config.toml
hidden_size = 192
normalize_top_k = true
vocab_size = 27648
positions = "rope"
rope_theta = 10000.0
qk_norm = false
beta1 = 0.9
final_lr_fraction = 0.03
train_tokens = 315300000
Below are experts of layer 4 (counted from 0) of a mixture-of-experts language model. Rows are named router (the router's row for the expert), down (a neuron's output weights, with its number) and show model dimensions 0-191. Each number is 500 + 25 x the weight over its row's rms, rounded and kept within 0 to 999. Numbers have three digits each.
After each expert's rows: a language model's description of what the expert responds to. This comes from a sample of Wikipedia text that the model never trained on.

# expert 6
router:497508476466510470504455529510476461491503473541522542521466482522492505484530506476502487471453501479447515526565505500513467493439465502469519548505520522490520554468532534483496549482502510513473547514510442538495472524479518499491480473516526533527541510458500483492514494499506500514453494496489463528519498467501453486468484532510482512483466530472521469475512536500493505521499515498513480482539472479477507469522513511498503523506516530527507528496491483492524504474531521495474445559504495500481469516481494534491496480456532504525477460513471482452508498526512495508
down1:507478432470482528546528486525453510489490495500480483448521457526470493520468477482469491545505477525483522471511543535461523516509484454495496499477502457528496513454520514493496485478473505465507529505472502509498502461482518484474485522487505421509458473488482509474510476520531488474541487482559513512476529467539491491480499456469491499489457503522452459481539520476482487524509500528506534489512499500504493488528492467529487524489463497505490480498491514477508539532496508552516544467514500516507518536507492466517520519527469507510475490539473461523503476493515465526
down2:489508472530463517482523506474512515490491530488494475495472526480518527510488551440451500532456504494512518488475499522498510465487527483539489557461459539500531515515496447526496500523450519478465511508524554506523491484500525492481510543493513513479467491510494499507530546499541473484524471506496543531505498492509507528498509468443518533520518505518503517482526519474510491475461510514505493522466480522558508476493511519524517549513519510529489491522534538516459480503514445513549492487484510494468482485472492462550525493510468506493496462496479462478478523463524537465
down3:495486552490503498531490481501464483465498517540510508477487450556513503502485500526529499532494465513504507536497504471504521532476504513477486535459522450474464542482491491513522504489509514509492513544475507509479446487545462491475503451466461505479493523475519544529494551462541508518512512481493527509474503448468487462511482490508496563484489482501474528494485525499467534522474503504471537552524494503440482498456484488484465508496453464508516510481476504500516508557489569492483493501495466473522486505485487530458467480514509497470528498485510508521514475500494489489
down4:506472424514497508473512492528527539506556497495509486468531502479513504494520530502434515491483505486534471501472501516489512460514510498548535442495482533508519516512503518516446505462506504496529497449506531493543509492495535533514511517510492487507478524466459513491505494504517520512502458458482561480490495542510465506484519499508528512514519528523495505487551497550539502551483518529492450500520508509549544527509467484487531463522515514501473465485558516499523461493474490515500481517485522494513536496493494497545537514514494475509481540511470514518486514475522472536
down5:501476444493497492527572494458483519520513529485435472517527495521500495498568524494510497491529531518515528492498499520485518476500512476553522501480453486521485458502496518522473479499509474480487481474495533512479494471473499522536491534509492434508478503539457469489465528496483507513521550503481532505514522517501482504507484524486511520483505492513470497481513504530490483500492540473547504487501498464504464503485480507527491510521472478529467480490507464491515526510464455494540485518447543466574526478508492481499518507538468519491515447470497524468467523466473483516
down6:490497487500499509482445484497485467473476505479507481473504517499509469495504475498517503445487491556480469505545458552514511513495503511507540536490487517498464512492431469473512550493478473480505474530500506493473483494538527559493479475527467512519463526493527493476488493483513523545487495527466506509517492458466483540488449506534501541485488496490544495540471498487484471518510480515451513465524465489527517497503504472535468498502493489508503502506480512519501501500512505527504456504502470475522444470460565530445491514576500495498506511525473466484470494502507485513
down7:516524539509475454527523518538474521492483508509488532496470474510502500549541506504491454521472495464520540525553545460474516520491495499472537543475522487437544499487519529485532522487499516531498505544559476493492476525468494443471438496532487504501510499514517479530511517514464458482495536534490478488514452479502463479536486505503467492492486488526488500531487518471515477470458467524481526474533501468460501514477509538517504499488503527494494512541513517477476509493540504492502533496510516529485477544485459515464477460494472486524522499509506482490511509484515544499
down8:449503493456497501520524529495468501507479478477487490503526551474529485502483515526515491518537525516483483477443515481512539484498496456487511437554490454489474494510477530503487479445494480469515505481481487533489471499480545557530532458492508499491536470503507488532495505568505509515494552527476457493513527493527507489476505486498493513489481522499482502483468512502511500488550471456483503494505484524481469501487474475487476476492551489523455509486468509503511483467502461446507456467484519491536509489491490494450466500501520511456482471454479509513496547503475492537
down9:490528502458497500526524456483535517473484466456523490491495497488528500484557485518496478523500493499476494496514498536512518470497479473538532483526480530498478465482483452546470483507476487486576484483489512552461485531497521512515516508486476490492500502482491508512491495478524484527519452520463551507487493484528519522491495466490534526478512527474509504494509469537512474500498467489481482488506502495504445526485514485508527558517543489531466484473504444551466559490513472479488519513522490497548483460496477464486488496538460509503483534486525490519458526454483487451
down10:526522548499555485494501492488498469463453529528529495507465462509475496506516480497538458495475481498498542548498471496494507513474505466451486508493518496442505504480532492479501550523505506509481539529522467522513493548517533515482467461501494543467488515516509536498512489460508510528446522524527481477528512448472474519494485480506494491500459511506501482498489501514512474502531543485454471485517451487435477488506497510535503470501483525521506494494494483530459527514591509477529471538531467479468491528518499505474476515508492487478487509507464500506497529507512519523
down11:466493515477519557514510468510469481472500547535534522492458505505455463523521475467516492501473483539510485530468476506534497473517471522493503502469544510507488499522511504496489490507458506482437505501515457508550460500517483556472477473457503526481486533529524522515505452503485495553500489442490442486508487495508505483466511466511466466465482524491520468490534467464509487495527508475504470478490498471481471487463488524503476462471531476529467475466506502475500497483498510563500453495495490501492491507503495492475540506494469495507532481490452490473526532540496499490
Mid-word vowel-e endings

# expert 22
router:528530577519458512505507482518490506464529493509509540503466472525525517531502465537497481450516527501503528463512457472524534517530489458505501522479517468515487505537476454495486491471500513508508498501526467546512573455507519486511556475560547491520535501506545491498511486495471492493496535481489481480516508488441471509490515501533515533486485467522476500488485458501503475460472525466506539526493505527513494473514460501501504521495497442504526527501531505514521501460497492510493523475520465555493490493489502508528470490518456522516528516522514478487522524512519515482
down2:493498485526516496486489512527466483509466512510502480495511477471468505501523579424490555498527491420502545474502545462518551471523477483505526556501480533523511548484501525489533537502512503501483516503514449517496484481516506474530495485488504531491502515485510523528489495481526504491471498492485508482489505483495487500507518478479486513480483507477484502516466500500485500466487497516514514478518468454510473479548503492475499478524476497504506535517487539487537506447530491504465550517476487499524486465520531454531439458538521522513475496497484522517454546495489537479
down3:506485438510575531503464522462488497551469504479434527512500508529529516507517512526496481505545515507503469511538458488485521445485483566527485504527510479483508534509479487498512523531509518519505510514488485435528508514520532524506527477499495514480500513474514498510488504510493493497525496494500497493521551499489498464496494479499505558486492453464514539527501512492504494480500510491594527521457480481507529501497455501494504524509519444458494516534465466519541500479460517487485454519501500464490537487517525512464495499510479454514489516484506476510498496497502471482
down4:491557455471514544540489481468496519485443521507503454475552522488503537523416479475510499518509457531500494544556525534500507514506518503505476513443509480492490481517514469468471488460507509495503492496471534491519509497503469518509469465515535484538526520489481539496527503507506480494525500562492527521474507485498504524479492507505463547582534519522524528472507520514475505473514472529483497483480465511490486486478526477500484526489493517518475518496524476507515510501455527471499458540494494487521486486507476497512452497510527504488536493504500489477522450526499478512
down5:545507525448514500520520461481485493476520504473511460508514489487469469508534512500521504521479511561450518598462492566496488533516524464518509503487509503491542467527530556505499488515456493500478490492515514476488494498468476505528521491533457496481529491493511507504505543509525470486506493477488499538482454492540505505493506526492519498510481487473546508533510530517450458455470449489525473537483493506487511495488502495456502513517519502500533476464453480477466498528562493494513497537508476519513502476527523479497499512479511486514540514515507522491514478505483498545
down6:503505478522525477514544485493513508466502479464517523514522525525470467468509538513520466519544489509505482533493491461479476566489525532449522516466469474522468476491519456520474498492524499492471533500496508494492472505520539524458510475523498433439466556487483532511494518502489456516497489500505483513523505512487472495527526490492478464536491499487517504475495527522515550490505504514508463507449494473453485492483507489491502479491518474538521456493472485549524502532530482471495485506491500450499454448531453489465472516518515529512508497515527487547515503481495535504
down7:554526506475508517493479497448490524530485479515537545509497499477484446481456527497510491489468486516454496473515553503509489470467525517485512506502479497478509488536491524490551480495469466481546529509498477542495517512526489461489493523497523504493491462483469522492549491511490542547507521509515469482519534477519461456519516481460498478501479544464507536511520511486493468503485507505507503479511481479510553501462502534467522489485507527475489501451529461518478499515522514473509492478512510481556512523522502498471525503471492517536478473534461525466471579489475529523
down8:508541549491489525523489519475474474496502506527509452508515507528561520496480497474476494498466508515487489536489570535476506507495549488505505487508465477513495529501482496487494526499488467483533557500502553518492496452503441497504477503479483534504533491472501507490519522485508539487504506481526439558450514482526488515484517528552459494538521518529481508529475485492505489491496500495487491479518471525533504510515517526480486519566515524480491493524464498544524525494534460454498447465502475549472512471491515502556479483471483514497484523537498501506513521507499525505
down9:513502512467479514469490516509485492471506465494483509537457476481516495483478485481501484489434491496483466512474514481534492494473515503505511492493468487518549504490539519469530507545481549498486528488498475511469467543479486487469477474517525483462483472521457512505533512491461504468490520511494458496520534478531493458530530509493497473480515509495501502519519548487464482470514510527517510507509562510505536493544532503519530509502459512529536508495518482457530467507523458484517498517518523500488476505420478545474515530464475529501435526472490532480459521512482529541
down10:517518503482495487508506483510520489481536495488505518481481535520513472484467496508510513502533475503492453486515511490506522478473558542521467517507538545500499541486496475508496512509484502524490529482520506469492508505524502495508527472464505554486506444477503484455496501450489514480453493481526478500496489478557521506490533502489496561535546498538511457476475471482496518475476485501488511514497451539487503473494496496507461552509524511483490510509542463456527463517486474466518501487488482494521481557478543457517502495439491461479526498459488500457525451458543483484
down11:514504516536498465497469503524510472528508503516533483522519525512450504529532523449490492473490488524490507494460497480535564493463548458512493507479501476523506495490491478463474530526461535458479488498481507503465495479497526503519528488498500475503501461526539493493522476524489505542487517501481473459497509516516476463488478504494462484545477476524536515490502445504491545483470479517559482518507497503516422522477491449499519479503503542478505478525465512479525485496482465513458479510479486519528536536491528542512487467554508488548464519451490503501482494516481495517
down12:468501491520490518490540511482510500476497464516484470535470539525482475519494428480549481541509510514508522484545467519543489531485479519505477523503492525488494448525509483491471475468506510518490467487528476525485514505499522527492515492566502448508515521559516500494530497503452521515446533517471487484515491476500516497500501539529467497501485469539452465531476533508488498493492485523502525503504547489486486500503487475512515541456493494482507530527549558527530516496464494485502521507522475536507513496498417485476497526515484466475495511542483504511477528526495528489
Mixed words and table dashes

# expert 8
router:470484506524471455475495509507477522536485456472489520493490502528488511461487474499491513504487489502520494480553482489545494519535531501504506515538523529496497485517541507539436515537476488524496528507450497516496539483514530502505536508512515508473565503492516531513506485539544510529543499516494503489487526508455499512534488514501481520518498452488514531526480485507491492454497531518495496513508454545501530519473503547527529491534516433519486466449477479472532529500449542528497521484529467500481509482478492519498518439500493503512509539532458498526516529476468501529
down3:521461524496513453522502476514524464500478491510502492493509519481487492525514475489475548484448530503487503476482497483506508469484499483496525459500446493493475514499516457487545508446497501509477501499499510513496505479507453484471495500519453502517526522502510525575514526500496509484463500486469475491545537522498530512488476547485463512527531484434451477526489514489508474480495526497505487491507479541532482509481482537506540492536507470500513453525482511498533513518528492538471534499505460542507511529520541493512507413545525507486553495513510513505498472472458483520
down4:460464437459495460544483500480512472501507529489520495503533487449507492527509439492476545475505484513520479503512509504544533481496469456476465482486510499492501508499489465486480517480498452529452487511492498549503536513540470524462499492513541505484503545511482491517517551473512513505444503515462481525516546444476534468454490542514481494541503487485480514507466520512498496532499483518508459479490462511550508522499488512533509489469458491473481492510477522509459497503526502477491487508508539491511540550524525478509461488500516499522536516471473505490506494498488481462
down5:511550538467479493521502518501538550503537508499536525517500466493544480491512523497491459508530511434505461548446511479504487509522486484480476528461518506483539489516494488518550476486519515497519515446549475493488466516484476475544508489484500475528472517457515492504478499482469484497514497563516533526489478464498472510453472502495482456487482517513508508467508494490489490504521459506478502467514475537488511499520533489471464501466503516493552487500505506519485467456527480461524446500444517486496510478489483560472492493478506507478465482450519517495536491503502499503
down6:487474438465457465458463477518503519505508532472520464490483526477463468481473499491510532521498487535487500471470524523502491489471479468473509472532502535517472516526449494490516502533442513507484507461461519498493514507484489500529457474533484480531502516480470520489544471500544527529466496482519486483512517514481458485540470527550513511488517521488469500490496479518514525465495522495511501492484519505510547497560480502461492492478511566507490499477503531499484474524484534467478536495485495501528498501496477476515485491568536489508455460521490501510516525449493492548
down7:504497492486508454507501522458501551509479486508487414511510479497518488504520463485504484471509518543520491464467460501491494534526463475517514450517531543475499483459511445518539519475503508514468511513480489525496474511504513504483510494503500491495463506528502510487505535468555510483525475492472481505513460495452516497524490466451498544481505463484494484487481484497504537429484470450522521496505501492491440508501511512526525502521510511452512499521472508509486516478488541503505545452473513518498469521457540494499509451443509551499504480513471482523514524499505511497
down8:471505484535482508435531531480544506515500517495531479514520486500496504511462500452518537518535484472509466501594441486492497494482502519505501500503507512491488533486444482491465460496469529489495496498506511476536497487445496504499545528493522483491486511486479517517499489510527505527486485525466492490519541497462501493513517467489469481494545538497489469487491490421489497472526461496500467502523489476483524504504535519504480487517520519510453479447459450488519528476488520480496525492458498471481464491517509480484534511547515524510512531529470446512532479516518505492
down9:519463557535499528462525497493491490503489474495473515447536499525532502502501501453534488520471518474555452472499490475507511520498519527472522516494495555497471495491551493525512495465523487467533500546458479480503465489535530528542473498513528480520544536522465517522456536524510436523525519479520490522514489498478523500497473500477537522486509478462499519512479553553501483516546528518499479471517487509481477490465519461518521498520487477478526509465465467527515497492500501509492506484529472484441530499501491520472507482446499514475510514491475512521507514486510478471
down10:476482524468501512498501528522533478467503500518513491481519510456445478532531513480469519498550498526482507489439529525509475491477471458499498472497498487510485525528502465503499491491485480520499495504552506477495508511476499515489486491522555521493464500477509487497523514473496488508435526495512477481512561446479465494451515514486457496496508537512508485514479528528490508490464440479512439493508474500540521483492515508478450522477459447465511512507496502478504488538500495482491490477465537490541550511480480449532469516495486506517490509509460540464521492461508493448
down11:502499524503482494454475499548463507443504503489494548506499500476483456523521490457553475548468513496501482471513461429533471508493486511509513507535498551480484461480530487505482496510484530498509521493498505455508498512468495497532506456510490468479519482501506510503484439517504478529518495585453511525498557499491523446508492526468486514536522478476535509470512496502506502480460563543471477531501513539499490492511528526497521474461518479505517502475534470478503495466502518497490502525534458511525510512518468528475479487504517462505494502480518507512467501507474495518
down12:524472447500485514476509498501490492517531508500467498499533508489512486511459497505463527510524455514515502494514512492453469498449492545475495505513521529544488500456541476450472477463478489425475481526505502501486516466516500456499489548491491478493483506516526474518535545520497522490525462510488513430466520521519489507491514460458476469504473528546491469504515465484488497510484467530513551525507461449488519536507506528477531513529462502453528489538482552474505498483500531500523520516520499558488478513506526484501522532493515498509505473504500483467509466518485514491
down13:495498546515500492549511525498485474498430492448499543515482498505451511523463493499511437515482509479509506460550462542477500529504511471535507479537513447489523535496510460488483467477511509509491495519514490580502518470486517494499455509533532449468560491467512514495515510489525481486464486499508498479490478495449518511521541476543512531499524475515496543495496464528496512457489518504492503498519479519508516513459476531496478449528512472511515501505552495496497498495479492511494462514533498464471487517487500484517496506504497496521518527478463490551519480525474543499
Titles and institutions

# expert 56
router:543528544491468538513501465510514515452529488513504500511500464494514537519507491507488514461459491509482490478513519476515548492537471491510493466501518487489499488500495514523474466465506487561491497528506463518474505478477516489521506459518552482533578513497493517466495473513470545555503528518498512484447512487468453518523467505531458498512481477478486498494453506515492497494481506447514531526506523523520490465501481527528511553496474459494560506500477501469549500476517468515487534500545514515477501487514481491559528499518444514538514495504516512502505489506529493512
down2:476496492490528494490482503500480481515484460518507548502478493482503527490482492545490519532522495499510500460493518459517506513535496490483528520462498506510493499497459518487481453507546504486489510501480478495504518490510480442519495506516529486499527505515512475432463533500533504460509506477460526515450495509484539513517513547518469469541491495503552518518509466489515486531486488519496520463458511508488476529474546492530484515457493514438517473495469506494495527521546498470450515505493533518498500542499578516471544471501518464534451524486537482538506519493526450484
down3:504508492529485472484535478493503541535495464469505491495524480478518462487496515486509555467479512473488522510466519508523470480480461467490554495526478535453492493480497505467531491482505509510500502508498518505527466467512491466500445472519489503485568539503512509516526491508528430523524507547502507549498486467476488500489483484465482507522523494527488494528520508502466502476542466506494493475501509522510519453507504522521525511483500533488557516522503474471517528473489484480538467455540508504495486471472450498541475527485483517480497437465494570493509490472505483541
down4:512488548500522501480478496494576523520505512477511490522504505485523508513505561481476512494524503517510479552486557538464503526506465560452540550512495539478524500519474463506456513481476555486515488494456472529494521532516488550469507465512497475489479518490509499523536485506488497464504522535520464486489477518534519481461476512544536503499511530495497511478497509535504466508508506521503464474491486468519484468458499486472481480514501495520508523479526476553515537526466509497457502511494518507539525474534447518503495473506468493534504499491487495529473478519482533465
down5:496475538485477508466473467485487484496562502466498499467495496504470501500526502514523500442506485478458488504527477502505507510540520461494507521484536540483476503459495481514494509495495528501494527505517480519495551488497493492462513484484499482477503479459500479489523504512487521486524487498526532496501561486506511451486507477517454511470528484474473537495479533472502512501529449481499496482503491505555494518508512504581534507503480505493474458500504470524528504546511429497467470490523531485559485449539457497488498482472474485524513507491499483461476531518506580493
down6:524458534507548505526490498538506484569532510522490508480457550563487530469500515538556486548481502514476472514502484491536486508494497502498548514500491450466481495528514472524492525498505467499522476530541519496493520514480525487489500536527545462489475483482510466497497496500513497514494498508513507471513476527515521516508529505509507477504469492465499516508478515510486526564517453477535536449472484500519481491526485467505461502492533471498536504512470478535526483532488525445522530491546504530525494527513529481474520475499526503486474451497496517549543524515488512483
down7:487528509498502500544545503486506547510501457502496450522493481487507495483514480520500501449538549476503443505510505542487497520519472504512536519500515505510488494514542520470508459499506474533494493487496493471458494512509472514511529515513501453505521527493468470485515500507506501520540513517505519504522526520484557477518479487507478522449527537502496517497510526546466532478496515520520514501500517491517487497519508554495510505472458496536519452527517437507530504458465467497467511504540526547530506522489493467520478486496489471519514464513527564431449535497483485458
down8:472507495500524483490508496532481514518481536500485531522511513508494485496489538493501510524498527506533463516489498510481472495525505513514499509517497532491544523521466435484488490510497534504495523483494505482484578524514526479456478527501502538488434492488540455503507533477483458494460441484485504519489507565557499503446511513489478531532516497536509517507541516479511482497459511521508476497507477475481490507468508548512495453476505503466487508456487477510463470500530500493471493553502476477507474488546500501465501500495518480490536532457465458493534543510487520558
down9:519469512512490476503473470478504475547480537511568497471512524521455514544506510520520478429511494554522506512537493516474504471487453541527509521510521478483511451491471522490492558484539455508487549517495527531511521532505534498488493510568467505484470512504502493530488482489490489503499505512544484502501486510498504527482553484506497507464513505537496518503510534457478489531514465446562539494504467520524516531513477521481508450513465490516483505498514518532517486505495511500507477517512491517513497476484461517531465519519520498520535458528522522459526490496475502481
down10:436524521510475478528477520488485509513532501498502524500526467522481514500500521501507538534492491454530509520509473457470499500453521462443497496518527533509501486501477474500503528508496488496493470502492486506508537500505497515497558467512518496561509474504497474530475555493516487514508501487489530508538466543451500508490489473493511519517439458502535526467461546479536513508510527492504488478481477502490502488506502493505454459506501509474492543506465500460525521489523540486458450514523532453505516537482520507448483450493505482477476486456480509552502510487505448521
down11:504572509491561486509553522503458519522484519497483488497487514478488486547482500488487468505459503479474476482555470475464516506486488518483476497474488511518520510452527483471515485478505563491503440530485454537536479534506474465497532456532511519497476535502487498474508515501495513458508515476490539495480505497523479458502526494510535536483550504511495514523463545524488522506495518498489503525455465515500511472479495514524477529491523533479453471518494446480494475479529497500454507523517494477504483452494531473515480494482518478517517492466502522480506513469504545459
down12:485465522475511498523500482504494501475461470469457509492511510523523468518521465533461509456531514467519499517493525474508513520479475512535478459501474480525520454480514526553468462491464462510548482519474512530477447500484526495534489520507495467492480497481515537526509477527521491469505548539478515516490486492456498497512505470499481508484516491487508462507463453525504506454502462537484486499506516483488510458493512466443515535469529469521522453536452488558534489502461517500534492519504517539510478506543510530520467499505543521507496520500495507521504505458534521489
P-initial word pieces

# expert 0
router:443494400486513501512494484553513529484459526483456510500502536494458514495548510488504490534476512478454512536523555500483479514510506531507502519500503573534503462471508524532491523482488485493498511530478507469497508509485515447487486494482457449514464539489486495526528525511508492489467510522505503511507541513505497477505451505487461482479498508501515446505527487478499533483492483463513499496513489515468512532491544525520475520512477525480492511523508522475489498519515448482498472556490546471510484531503498511483524537464524504491486483498500521489472503471524557489
down1:478492476481468500466507501508492478515517503538506495491503479497527458508518493476502497516470475506519485510468481533511492476454495508442524471448425461517450500494493563510507484494496502499530489480502499461498502488481502554517496505528482479508496478501521532490545500448501483496467518505551453495502486486493518503514521465519509486537486517545525485572518529510514496512537509471486508482491489510511518499490494478517498540502492483494454467455538474468527510522455533520469491467520494492518520472552485509478475478523486524466489560486438514528525481471516540509
down2:465534521496514557493496527432503493490512522501545444541505506506485524480479498509504487472479519497448511478509518546502480493538460521468484483499477522522485508505490472504484558489460521512488480491540448488507499500492525521497478570502505473529481500447498528479504486512516500497469499496572494491500521490486502488484537492529497496519524539514519525472461516517487495468510491512513473502512501504504546489488491485528502471548525529471510472465508515483491507482438446473506490464509505540490525486489544498500543444529469499546543498520490523508459514511514513500
down3:506505563477441476516465536507476513518513533487470516458470528528467486502486473472546488522485532525482477518533481511494447468481532484486511478529532481509512528483511507499467506507514473507473504501510474557468545519509523524499525482519455483544480446491489489532461486492474508478507484501500468541523482527478503471448503505491488501494498514502475483543504508555504479490485503493527444504544497468508492499533485468495503561503460458491489507489498546475468516459473500522491478517517518504520534519546530477481493524492490500556517479519534501496489540503506475506
down4:515505577486514495497500492466503484517537476470508554497535494525513470504491489471506471490488509513500560515496483486493478488505520523488535519452472479494513466503481492519478478473526518511519509438490495506484490491496486495512497513506532516478553513477512495472493454497510481463496496506559507486496474516451512470532495512548504476523514528496490530475516515532533480495479493484516496484445473511522542532488508512514526486477504499498503482474493497516549534485510485489497447459464499519413482509485452475504488504467527516499543524489551524524496533497574542507
down5:523506491514529522503513494456496506489526487440513487557474529449476512480522491505470502505533476506492509496480505474442505498450475449498540492465484467558482511501456517509480484503514548507510509499512502478484532487475492498500560452478532493492476503468522503491479516514499472472500495518501500466488480472486446484495513485491469513558464459483508507492465484488533479507526513573501516483510514486524531498519486497509498465550478500478515505485490471483520555504473479529446489537509523518509526522501511473495516495485503470490521512436542525468496459512478515466
down6:518476517534477449464490491504514490518490499486493478455516493533520447529539505530448469520487487500484503484477510534462498490515511527496465500480498522514513487505525510529511531533521486476510495488522477486531529489494507489492478485522475467468461491482502498516522463516451489509543473504534524490534514505520499466497490530515490475522515530510478487477554478468519447464549510469467466513476489485508484474537504490473546496530483515475492516536471482504515516511575512526528470522466524448502458562505514472551510524496511535467493539527503521525502482488529537510
down7:502517498518472497469485498484523512515509499512471481472488521493532439486486497493531518509498477496512502487520502475494501471468463464481510515448492488490526510504552512473552481511504496473527490556527531496488484479522496469489500500468497439522516501480501501517520485468486518477526543539479493519502501538500477499512498471475564498475497498493487513472445532496501453517519426536512498493532472496496498447494485478473486564510501483530483508528456485492512504488480448534487506483507491483486550543440528509537479541480493473523477544511481522493503452538485525487
down8:510463454458490506543480538520491467506498501482498460461548534487480499493493474487498457479512522548507536501488498504542468557463483495493494489505511548533473508503478500463496546491495491544502462464478498488508494500527483477527530500479499531476428524474510526532498490526502524492533502482487522502498502537491504479483525506500493518482528533497518510503539537452523488538531490508476480509479494494491479477501504434488482489482498497485493466503478499506511482488542538478532465516481526477525486470490472501518501527559566470486531449492439477513507525512476477484
down9:587512535516515489490517428507490480483469485460500485488472524508501432537490540451493497503526517489525468497509492490484521532442478531512497535491527475502498514498548510464526482483499506477543509534444541500499513473504499521531540451513536533503496486479501521470504549499508478485526522507491497494535481508482515544520502494475499474509497452485506515490487496487567505475485527497503479517482510522514484504474515505462512466493511521518539490531523491527522477509550507477498458499485471475544451509512511544501519502491511481519501509532537477476510491456530496501
down10:448514441504440467511479504462509501540525523511536496508543524473481570498490485508508511515514459476526502542478501505517508498516521518505539449532456525506519514522455461520511527520468503518439519470535463506505448507512482521469476514473472518478480488480493518509506490511533540529495481508497518467458516525516491483506493540519510516499479515515517461526514506497471481516513450549508535482483481506502497488532506467471494546502492472509481503527502540480519510502464478510533542504506506467515534525555537476521514496525493478490481496498499473535497492558480494501
down11:535513407456472515476509500491479487544554505529540460501511485501511531463445506485494528504499508516501476495516507486520500446486465506490502501481502469471536462477505479440496502481520512492520500498482516485521447448483483522489474473501478522536511507493504492504518489439504518506503477499507487495502538476517529526517493468497516483482508494495486517466525469510538490498536533583468501514458503509541503503495479457475486485465511515518498496483518472518453502500471507523491497508493551480512524475492479499494519487514515500467508484503433488527449470505448515494
Career and activity verbs

# expert 7
router:495537465512511531491505488526535538483497518523494527513460463493547541471514505449543489495469474536528561517462511537519490463476464499479498485512497555492518501485482538495521512506507542481494483498546468486498559547501498502504522498459537506497501514473520459477534467528508470475486513506482514539524502525485439471486481468495535472480501492504480531524486545529480507464471486480524507470492504510501486476485503496496506535520482522542497497473490542501455522517474512510488513553466538500499489517485516517456503508484449536519491517530524493460525498532506521520
down1:489527546516495502479521479502507510499511564487498511498489534465519491482526462495484556501498510509470471468510486503520436497560512491504525466490475524505509488497476551508470487499502539519523474498489522461508570512511493501532523510557538499471491498479534537514545515511522523500456473475502518496483523510518477482453459499504533478517488506526443519512457494521516488481534496486510550444492527474505507484522512483481519504504532501523480521490474499525519480498488521479543517478452499486417525477499482506493497511500515511553462497507540484502485541480500517514
down2:484448411475562501540486483518508550521517526480474510452526525484508460517517490449510512500477507479494506535525463483492483544489509507507502518472485503491561504519477492499493502493492463465503510524497512433487487485515498479512508529534448489492509476523481464488566501483470498478494534527495512501458481534485495507530512493498536537524515513557490455477490484508564491513520560457495504472461486476481530504524510501510514487502473487495519496479511544475453470513489503514516534490525473497520504494492520504495500473488511465493515499535492527502527497483474496480
down3:518516566468486450502499475469520526556494496478524525507480446471534482556506516537473513527524478522526516517534559535505542523503522467492487491518490522495494518510504469487477470511534500493506475499484474469485517453459531482507524485517535493471499480478499507485487511517498525502508469545496467541494447469515527500471505504513431529539520471498481485486485508513530534495499526489484463514516507465485448503543494512557487507471467495524484483477502493493483493496500511528539507473473515536493500493450481517480521506464468523532505483523531466501535501543492497479
down4:498496455519487518517503507504499522492473517428473486500486499508496497466488502503478490471513468522549488499492471476494513525502496532519487496548505477498507515471447463549489550495531505481461510527495504458502485516512479537528516462520516497505503476498472480482557494521510488478509484515498510494517480517497510473497483499525552517475498459488504507510476480547544483509527544495498500513510533476514450488514494456486533482496480465447486471500523505522504536472523492524521414412474521494504492479472527470521480518552444510504488506497473502503513518537499460485
down5:524483550435521511521467515531546491478485511519538470552488470493487492484502518515491498492455554510545481479479521496496497485486490507495509489563520512461534525476507532517522526487469512498497473518466511543481504499446478523498531453478522527531504492470492525485500514528533517471518480492497505491505471517503516497507493459517488517484543530510496504537499499519523520478500505482511517454467521483473472525478533452499496533465478504496503501440551519486488492501480469476469518524496501491495492486454499528445497489526494511544485442493562498500492485457457490468
down6:499570425488452545529448540452500493489514505483473511485487515460492496495502501497506515503525550498493501476473474486512449458505511519508524504521522523506506538505482442487503515492512508500518504488509516494479487532490508501487491501530470510485489523486489478493476499542516520501492459495506499475467459463515495485478549505555483484529510484531524502456484477501471496514561510546503469507461539509520477526502490523536494489478471514493463485477508441460526444482500489492504520520517503519494464483495496499557555499515524467523499495471469497501527525533516465466
down7:491478527458524556480509530461480516522512487533495509536506492487510483512464495501514515550504504482495487519558513527537502435527505468472502520463507510498507515511498468500501493517486470516578518498488527484484487485464498504489474523523502538463494464516514521533525556512504502524498475505500519543516465493493534492480550510495507468498481501514475498468517479459500512523499477524492497466450458492443501533453494489503460517498510489488517494458505490487455486532514507535505519531522465516452506523524551511426518489483482453483513491450510504525511479486515517488
down8:475470473526528456472502499534520477448502449537502515531501493517477499477476490535486508470495509530470509490470476446453478552532495481502496507543490508515510496500509491481531508528455517510493520489502500464540502488498512521473523492517500476492453493503495432522513519496509514483496535490464520484507558472471510472493500490476489511524444477524505502480518529515493545486493485482489497536487536543496511459502512531494515538482462526486520489586495470480477512472461514491503520509514519454496521518506489519490464479492499467502539501486479457526426504508503537510
down9:510483511493487550495499528526497534498503481506511515513479505516504480558527502442531432486510505449514507503506514478461460521549486526519504514489511493505587497517510482529493527509471481523483494484527539516503488503533524453466531474508513548477491514479543482482523494495436516465510470508462498484532542506459484508483485480481491445520491515466485476512489477494491499496486507423484493509490543506484487513490498512488519532533545493504471524488534522450532495491499547494511514516516488522455507479473518511482464507492468505486511519528487491492487500517495548544
down10:509457470531518466548492478507466480541519425458492523528478514494462520482474456502479492482511520523521507533530462452484470497484501516495454511500512480512495540550511430461481503530527501516483529514496513514517460461528455502501517500494493472519535495493484458482509484486509506459483436488473511498501469539502512495486483514490516523496487518482491488525486475494498478506530525463494520493458532508480518482563511497484501517470485511525562484492477486521536530505540467490491495475493468520467482476492499471529505509511510500482496467486448551475542503496515487494
down11:507506485489512478499505492512518518474482500464479550500494474483524541483518520500477487492501529490479557516480513508486520549501487501482508459551458525515515521495472463540490493534511564491479485488493553506544449518488501471512561463506514505475497498561468488518490491480505545483537497498449508489512494493468465462528502475475517521507496474516531530501495485491508518488507503498545483489474491543500482501471442504497520479510482504494504530479497511469516512450460502519474497490486502513503491511449513559471514531490497488468470510509522492514455499481545582533
Plural nouns and verbs